{"experts_per_token": 4, "d_expert": 48, "moe_layers": [0, 1, 2, 3, 4, 5, 6, 7, 8, 9, 10, 11, 12, 13, 14, 15], "init_std_router": 0.031, "num_key_value_heads": 1, "rope_theta": 5740.0, "schedule": "wsd", "decay_shape": "linear", "max_seq_len": 512, "train_tokens": 478900000, "max_steps": 3654}
Below are experts of layer 11 (counted from 0) of a mixture-of-experts language model. Rows are named router (the router's row for the expert) and show model dimensions 0-47. Each number is 500 + 25 x the weight over its row's rms, rounded and kept within 0 to 999. Numbers have three digits each.
After each expert's rows: a language model's description of what the expert responds to. This comes from a sample of Wikipedia text that the model never trained on.

# expert 6
router:530481455511454497504552520504508467500475529479486514510519462465488504474511522518509531493530474527499491553509504497458480504513538509480512
Description: Places, buildings, vehicles

# expert 36
router:515460488486473484471477519492521437477482509511523525505523525517496517486458536473455498509521486524485499524471539462455506522518549492506499
Description: Infinitive to and punctuation

# expert 0
router:501496463534456491491492511493504458500470482531473531482513490520473556469486526508490511504508461517455494504466536485503495530526554511480537
Description: Pronouns and person names

# expert 20
router:536479481505476502525488525491510465490479486495502515481523472493468517521506472497468493497540508503496500504478510466487502526520514513472458
Description: Infobox field labels

# expert 26
router:541468501484530537477517519525530448479551535474510527504525459518488489494486489520494479505525489553516486531517487450470485476541544525497512
Description: Relative pronouns and articles

# expert 18
router:494504494542466498460508520530505480465470456506496546530511463490487517476479490496470471498545459535483493542472535477476484489533546512518503
Description: Copulas and numeric digits

# expert 41
router:516474494522471492472490539494507433464445473501491561503515508471498517474495530500467479499525468503502508490481518487520484469517534506481496
Description: Punctuation and clause breaks

# expert 24
router:521470465499466532510539507494516493467504492490479521548535491554486568517502488463473513532526475541457480513533500471514532505531480532522478
Description: Mid-word pieces and years

# expert 47
router:510472478511434537518542491522485465484505489509515493516555533506476516500550504503475514530517510466502487528468508456480489484486493505488505
Description: Initial capital letters

# expert 22
router:534487513524466492475496536493496449468480464554475526473547479470526521488487501532454514512549470502486484504482488497538482484512497523521508
Description: Commas and clause connectors

# expert 2
router:508470513491486525486511505466543475492542505484496512522534472512481492457501493522508498501546532502501476519513513459488467465497515535496433
Description: Achievement and credit verbs

# expert 27
router:536470458503517451532508502526531475486500495509450531504515472523495492488517494507456506470551512517460535505549472486506488524496556516494466
Description: Dates, bold and positions

# expert 29
router:544468447532490521519557472553518466450503489548475493491491514518474535470565484548487461465532486490472475524480516473544489550520489483482529
Description: Place and school names

# expert 34
router:517491477485484495498494511507526486491485487470486533492491520502444520485548533517470515482543523514485488533449501476538467541508508475468495
Description: Quantity and comparison words

# expert 23
router:527494493546467529534494497508514484527507510485483537545481531534478499471515498502485475487531459539473487474518532434476479507514546532494463
Description: Numbers and compound prefixes

# expert 35
router:507503482520467524477492530508510430486450503520492535477517468477524520527512517520494501494539469506502512547492491489469505479508577519501493
Description: Determiners after prepositions

# expert 30
router:532483479535504516457530520516500455503480475506468508498523491500462542498481499537460536521556479530499434530485546481449492467544545515509503
Description: Line breaks and table cells

# expert 32
router:521467477517500487522524482514516460496490486492492555523455484474508507439514498519477512464483457514501492499521491437471507491498499498489497
Description: Name syllables and digits

# expert 45
router:531511473494460507487520502475546467475514476500450518500503493483503522522495493468458447478543508503484516501503465494478522505547487496483520
Description: Descriptive adjectives

# expert 42
router:509479479498468503458518467501519521474491467544502548526494455501450540485561529449493482476519487512493494498508492498519479474510528520489514
Description: Word-internal suffix pieces

# expert 33
router:526472489540484500517524483494500502473487503468487506485495534475457530472512490523473508490528523502455522517546461480473489514489484522519482
Description: Mid-word and quantity tokens

# expert 40
router:567471496496513534501492557526495462463497482451447483460537460506492483485511500502465502494497481559503468502446512478524490484508536538510513
Description: Sentence-opening pronouns

# expert 25
router:538485474533516499474539526515476467511506509519466542512538485506486530508503504516507499495544515484486485471480517473443508499462522530514458
Description: Distance units and directions

# expert 17
router:526494454477503512547502547544488477469489510515472518529509499482496487496537510542495535491537518503508525498492448502513456548500513509469484
Description: Line starts, clause links